Weights of a small mixture-of-experts language model, trained from scratch on English Wikipedia.
Experts: 256 experts in each of 5 layers, 8 picks a token, a softmax router.
Below are experts of layer 4 (counted from 0) of a mixture-of-experts language model. Rows are named router (the router's row for the expert), gate (a neuron's input weights, with its number), up (a neuron's input weights, with its number), down (a neuron's output weights, with its number) and show model dimensions 0-255. Each number is 500 + 50 x the weight over its row's rms, rounded and kept within 0 to 999. Numbers have three digits each.
After each expert's rows: "raises" lists some tokens whose logits its average output raises strongly, later layers aside; "mostly gets" lists some tokens that are sent to it at least half of the time. This comes from a sample of Wikipedia text that the model never trained on.

# expert 19
router:514541457552494436412464409584500581467604386396566489504481482530460483567521538519471455531516529616541502504460490560574585541466467466608579419558559540409534510478501443466497520601431435510617546450481581502461497531531417460598526523493527476490601492488479560459532490494498548532485544491539412435486580563528545491494443436523443495474506489405498467474518521506443451384544448425490584512454467424527406498502526499441468582457490531436545484430577457482544482466463462532539479518454450445570501618476422538520506525518526586525497472580501549445509481586490504384528488453507479541427523548526458428468548503541473517499520481504524532544482459493561510534425403538409624530479546499511470504504537500465485449563457465609539529486480463600558513441562564
gate0:499492505432572450575527448433523464593515514525471488447460445518566548473544505418443417476474482501491572590475517429420522494475537512486479453517479484442512473458526491540447427480500457481590437537494466470528538439573520467538514468536471518492394486495516467473489429564539335530373460512464520568490504521491520489463518482540496481487529476473468521457536501493574546536580577386384507542510527453443506521427454470540438495600424447454540453498436543497529535556518351483551500436506521444551552464531593519398636521457502535546523633535407519500497526466531408487532542597486551609460457486469514479499652565465552553462582478571481516427530421468480471483523506532475493477505488498542499556577576485450549509462610499507426436462493416506448437517449473
up0:468496485510430495437294477504457525477500449562528488518478500540519560569474527488496497595598512508462414533512495607573494552475450502529616529532530545475522499500420500422545500501519526559445508497516525602468504525520466575566474466489519488489543472487475470536467465475576526544500588436501427536449514478621495514469537480489531480475499462522485442453471497571439456477468456486542484490480468436628516423572458474495426521483587418433515549424566561474430507482545603509548461595436439478430523549549505531503436489610584493584434487529545492415514498517495519451419508527522361415420536507507423507429454492419506472497438575499458451416440455507504445538503462490481449488526473505529519544559617468486409547533523455448555539332474448427498485460497534
down0:496511511490480447473509441452512563647433596483502529450514507487479495534478521462502538538445477405437483475456575558499475477463538488395499625435439517543469467418517553602539552512503480594494539599582481561518539471517548533495458483550587496448477581477491453574521590510477494527529492494460485529483440427517456552431418477452500578564447472463471519557525551539435530460493578475466392477555632502500505480536607471470510493472389495493514575584492470477398576470556472477415555444513538540479535559590526527475499473530425500522556437477604561531403513562576520571519449435452428482566513546592460471451458463495506482484494380585549541467442490491487463513554554541452491411499490563519481596496407482479515443514481537442433492580619525478479504534539467
raises: "ol", "ul", "od", "ush", "oss", "ass"
mostly gets: " P", "-M", "-m", "-p", "P", "-H"

# expert 210
router:427524547463508500509531566492472562480521474527423496496477546613526502491563474511523437538599552410586584513425604459562486505476530517531483508607487436440491605461480489452586498530489471573495513561494495443426489434462456569427383471533553504544504478508557517504505507488483504488520545420597464473517448434593461570530481417479500500553501480439511536478527448473521557467534449593494395528485524487511494539558438541490433434528473564563471538504490456395490443452527448423465456429438408498566473538424495506488587576497412500596570494534424495542516463601511464452476489510495455440487452441456538502483485527436396572538493494518454481528440444460596429585460576382496503487509381444505500531412509585455483532477503473514553470497564579471452381477563574
gate0:393532512518459543486487497484485543567582520534451525422537532523518521523510538536471494459513546570582495498503434452521543502445549562551507469510422521590454526533493469471496485426498475596463583526488503515581460573467538486500491519404532442456513577463485474489530530502518483509507528509513484522487479467403501546456500476577416364554453505430411468511533450437490526437455434494490484443592496472456513543538593490445464552431545583469504627384440468521481522573558591457475560463543516384488475480517448578501444476549524481523434440558420493471509515527482515481645557476449626373490392618510535494438443491626538382439457486410467420550511553488404511523423427496501464526462513441502503510543482502500512565491577477473509551524523460528425561565502463
up0:554429438551499494452493508524520466498496540536469515472435589482550590526415449496523535455491594525483540446514479429499529545573534469500547515483437550472431413389539528418484490509542567656525564503501567479417440496411552503539439467460559422451489594501364514453654507578386541516522468464523497472511535549473491489527516441505428473585446523415486633463509477487571460558503591491529467503503459483499486512417468479566487548453519493424495534484628489550479462507547515497587446552581531472494554533581429576535504460423482526589504541528427515423471527551385409485530560497489484437434534517570464525614449507498470471489478432498466515531536558511514495503516505533503518458538438399439488441501514597450527523501512465529480480607546486537492534455588494
down0:513568526456472510512487526477462511453562564447622424512523448518526391480430483447469526442582557540548544546514558490543462493545518432438562493502372528492486551511568491441545500454565553515512471468541466486474482415492487432422446481479471537582468472553488556569613438569503442533495463472483470491477498555509391425535541576519493536547472473499492439572553493541530555584529540500464480519456503427552483556501601502515475481555546534503515509571440447571531464474516461481363463494497546458475514506530576421461596508495431485536458413457395488448542512459544505394536503472507502523432535483396441430470485436490526511565523443584492510480444520545438555557521446538585471533495496496572511591391559470488440576574560562517497403339452518544463601585470448
raises: "ang", "ios", "und", "arm", "ary", "ans"
mostly gets: " b", "b", " Kh", "-f", " w", " pl"

# expert 115
router:500564451469457553507519481440483610455532446509511554467525479517558513411578605505530487530554466555502465456380539490501564458449452488530582382515498525401566475561554497475450560568409538501551525544479485466443460501499528588423559481428526486553449571569554515516544565512542478518504529470531421442504469494447483515438463520537479514463483443465465519512523511579429614443567422474497436537478447524551556548510571529482475531438504515494599506431448490560512519480535380416534471449493404497583375588423487511508496511493579447501552442529567591580443573598405492421468543408547453495391431538489547384502512546525494454538499553501422476600498422530461602502561573510457535479438462445505514536516464527494528558506521497473509517499472524479578536529454529
gate0:501486468523471544519457519507430446547532578482412505533500529486438543499521492480443550501460511507533525512520495481487450456533594441478489518511509499477476520502416549522473395483453421556502528483549522580483540473449508367468579516576467467487455532454557525466444497549416493494487537464505456500552535524498524555513496469396461472544499505532568628513503492539539481555533554442555469457505422470515544442451467478519597454461464522393489536427485604493478525525522534522520531496431498531521424520437436434549486464375431495518537567603478465527588449497485565575538593513474504457531552456567588523627436473613444533593643435434456556503525635529506500490521482479490471541534493547604544468571504545490582534538512486440481460640490560349543486437599504
up0:431505429441502508519524599533526501642539534432564470468425432471507472461540488519540520483551497520438544529565505460544478622640541582529480507487564416417477445556449514528478380476537458426445482599531580531560534393516521447505475516522603505474508483461518441522609484598446508500567490543438484507482464495504531563529481485500502555486406489482457472429518491481577478564413504488586550550488523528474508575555591518529542551461420503521564491569539549456522490478526512467520434453536483520498522459533468412539471496469489418490521481505459499414504593536505435519414481456474487590506504479487658465449570453476543507497584515580453472432477502529617462494449428528514586576547464570414471488500602509537554586532519544433393543455474503524429507468487506
down0:585557541479549488502585468496497511559527501496602514487450546486460536514556536447478453477525500471523475398551540480482411505626595458424456421514590448438409549523526500542551587471594519526503457505471478563489526489517505443579544497509579537518477468473530590533453429496578409524537464482488501490492561494541545469418402494510514389494445491461539548418457442563510495442565510551522537469587471515481452501520567498506602521560525525456514531575505433538617438562479475508518539539464423499480525492490512486490546402435602561454545388502546427483511499472459439422386537500441501574472452596464560460529602514560512583490501473504474550536496393524572504549458580385508432482462432585538490446491549539441433524533528511482473427434541566468561538441516438
raises: "ots", "og", "oku", "ot", "elt", "ott"
mostly gets: "m", "/km", " Baron", "field", "ton", " Hill"

# expert 227
router:451525602497519485521465523471522513505475418476542499511509533597533525484458443485526488487511550544449568529441509500441416586552533444518522541431528485472469673537562503426593529478464539489522514592498527435499423568462501421509503465517447418505451582432550549529515469504404607456498438484476451563632546505500507382517527486520545438490449506476433492547564486476521492574437559528480433592549477450441430580444539558471503526500524507523540520400507434566517454593568552517428573502415517503525509486478466500512502596502484491493547547569402506597549498531557561525450490477481419476554415388545426439456539519469433481484482430588576586483461499537475456397532544474438533474426431478573565499475437452461456529474582453520543579496511572488529499477429486
gate0:501587511441421514437437471491473426431577508532600494523435524473506543512520504538452514566412564531529492454532492522559465468508468561561504454549542547506554454511569585483549440461476500468471499530612537500455552544490524478460484426554568490558507480504533512456497486493406553578438529458545585506528545423422504528603402612507473604463523494551482477567609485518618530364423497558536553502471594467531433498454524538494497482418507527451418555476525537568513494501488507578520502576483460521445484505464552474498453554575608531520463553562578430540524581609559445490467508447483441453440415468487549502528475523565477452537430498586533441558517540520523498458516525425478509585558536525537477488499485438528561534532566548440512521459645464488422569459500618
up0:477503510434534532539466595485409523576525513438551558423566450460486566541551431491456344483450502521497498592464542535583545542492511543504397525564522445449547475491505489577631558551525446532430452501487525455511515451480518425439519537556432453510475475558538507409551545516509464486453499471609460482515496456508474480463549602452425577570504482583438506501505481556471603511597583508508496460527522461528465600550518531479458410397476463489462426474419564500447557559483498486498525497497552468424457512369553550555476541508537510499600579555552462461494503460403516455421490559536488565527474456476579409491521371521461616519450450579543510552538445533516471536431539494496542564553465611448491506491491555519450497513541518490458466473536456472440453496431435
down0:532516564563486451525542544494510432518532525414351567445477419515413524556478439457533456554548474445477464525511510457517536470465537474573458377439523473498472545521443477459516540445521464505620472547452582497591436446469452511602545393491494536643539534463512467424414416407534514477476534449499452513461377474488478479495460470434496428412501430488538531560497477462517506562541515492536539520504498591547453534536530526506410540516520434520474521412515457513476449498448473523510382559483521480495554567527426491535526468507471474496485570485453621501525547420592524505575479577541549479480500430510501499483428522540500451482457544544578527519479480434486498490499452531368476460508507411462439494444441532497445499551481622573438396439457424602472502506529599
raises: "3", "2", " |", "7", "4", "o"
mostly gets: " home", " father", " daughter", " wife", " class", " Born"

# expert 191
router:512464508456470445439504589462485526439359463513549450479493568491486504541468430505417424456510485514451509472520579484499430491548479492481382532463495464553473580470531551423546535454523483582522518423515417560456452517538387512446493540605508481540515577544486468520494491571501538445530480541476535450546553479544540495544526608472535514562507403430454589438542477532508430454525467472479467570494444489461493537503465519546465442513540575546478424542478504528528525513462445438392450494562493397422393549464479497488550591510537390422553560442598502441455514478498536434495573562563549494490509443467453491489444569422449514455561549550535500532514415510473478426490502431440507600434471498444484493460526399470603392421417465461407500460490501505499519599398453
gate0:504447467562510472371403546404470482393430627538425485517445521549426559505509598436412454509499428497464468398526447504443454486529552476470451456430579537488483510512462461524533523403489470501480465480445412506465527556483489560495434538571494484513540483567553430455453494543527562482522544543526454424494489506563567535510484560524599509570478479475440486494555505545484463506486537480519511515552492557540413508380493554453509478610486578482518459674477525426552468419450539474454464454541556452485472477443352502490511530544486412460512559457534498457474576488426538491490523566543462426513598492409452508497408521467507460459558571569517484451471460525502493517429442405494514542447525495430470537485461461364481454438470442531478475454472562546518563529441545
up0:529446472522484435475547532417440502463455544597447416482537487500501540521495622478427456553543420509511484358541350504426526530502588509492459469451568523479507487500521435540551457433535474499494476541488425523517564520488507548538507507488482494455423559557552467431432502516507555517578452507474525480568467493550559529499431486524549492532460451471449533423587510512490424441452442515561395562528458530527395508409452553515491516582460560521537434643503488463549498543475543510477523365531487480512612499440422470452580557509407444535551525442599426457430536538456498523492497554537512442477551487462422477458445487503482497496569512571480478405473418562444543522417519451525489529424498460439459455520513491369444458462464439528414514456523498573473600525441542
down0:497526461553501541506519498507569515564485582490585482427548536385526468494464404427542468583458533463516477428475454503521534481518495472536519481513510459522625547501583519527478483450556502593481483450564446559430467474504511505426404479526543534492523468512443449473514561568495529455530548567520569486532535537531479524538541491471483482505440472399465542540482481591564522436419534441522545602548593473435521496461540464485514523530582507476446562479478404483528533518445357476505400510520539517436494479480432501524421545509544481393554515525679489482524452396581512591421520581475495528509527517568537534516529474406621638529482605452532456585499444478473493467476435449446505467502480445452469511524466385529471476431536411553458412448574537504472503517475461
raises: "3", "6", "5", "8", " February", "7"
mostly gets: " February", " July", " November", " January"

# expert 231
router:543572528506561401504550441575476447461530509508548484491562545560484531531452398544515487491511524557440528510458569566580468568424470509502492540390509425538537523436502432452474560477483502476564519560422488551503411449524421458500470577415584521430449557482517500484559540589475507503558409540433530477524498459581469513515452520427487603454464474528448482507517434493543480552547587499532394528562382457482390536526456596516448444569484579546518544429491522391507475574480459470430591583473516478571459481439547526432558553492505501539524543442478424552496569453450525529485500611602511519489488439537436489469571540506519467478520546500523535513416414560431573518494506541460509414474427487352497436450453434544454414459502513515479531454487526502464455504419463
gate0:500503505493506486498466484456460460503579521382522516482450486469465477448413522485582555409484496541419409568533509549458517508558528628525463465477430566462451486553537413508454509471575418429565481578499517503485465542555504549519580501487444551474457543415515554400544509435642482452509538467434532436465504456545544491581572587481542533583447497555453535487417451510539545484644520485531504600586566515549532486475473542474456497419590489496629518457486428456541414453483567466454464582525530439551509492477497414431500513584569575514477509540498575523484527407521476400505418486536497490524525485405524460510562437579476509490456523520509525434501475489623440570512501487524509496450536443456518439545607522525481516584565482528430568504578442458529526485510507
up0:533529434390461585544528501539532490578482517520483530544545490552560516515540502445441495638456492470541658435477505444593412492510452417425520441531584398538529524458517585520491495495417454524455462433517483464556499497436469525546454486546534439573497459558482464539420471515405483566527457552537509548559507551410456523459426501563447476410526567438587412525561531497508544424419438563488519381489462512518458474531583467566462527530415461476403450532492494571457535500476483585561540474414446521412475487523454599526477473517497497522529498490457487501505539591504493506485539499496502483499502490501501535527496534493501447572535422466446518521508538591467529418498450508487456535443459619604480593419409455499545523425490525500607455582447528555452505399494459
down0:507550490428528444566588443480528534505573477535487460543524423453498445542576527439519594503469576604539499542494547502485611526550588541486481569430437452543474477522531499458534504595517520516467497510509433524547520459413603436427543451472506439491422457527348502507510501546436575510549597527589503628555546514560536367515491474476516493432577509498494536493423618466545493439550454446481499498528488467530458440426549503518554495487498580564515501500527543510527578474541559492492503542461550600557427495431385510484515548558516507564534505443481498504545568493518577446595462416471521487498557407434534566565521500456537433534470506503506530547502675454509523521478456531465483479461501543499504495537574505522628594497466457543548446493572491473458417522458519
raises: "ort", "0", " Carter"
mostly gets: "There", " (", "Team"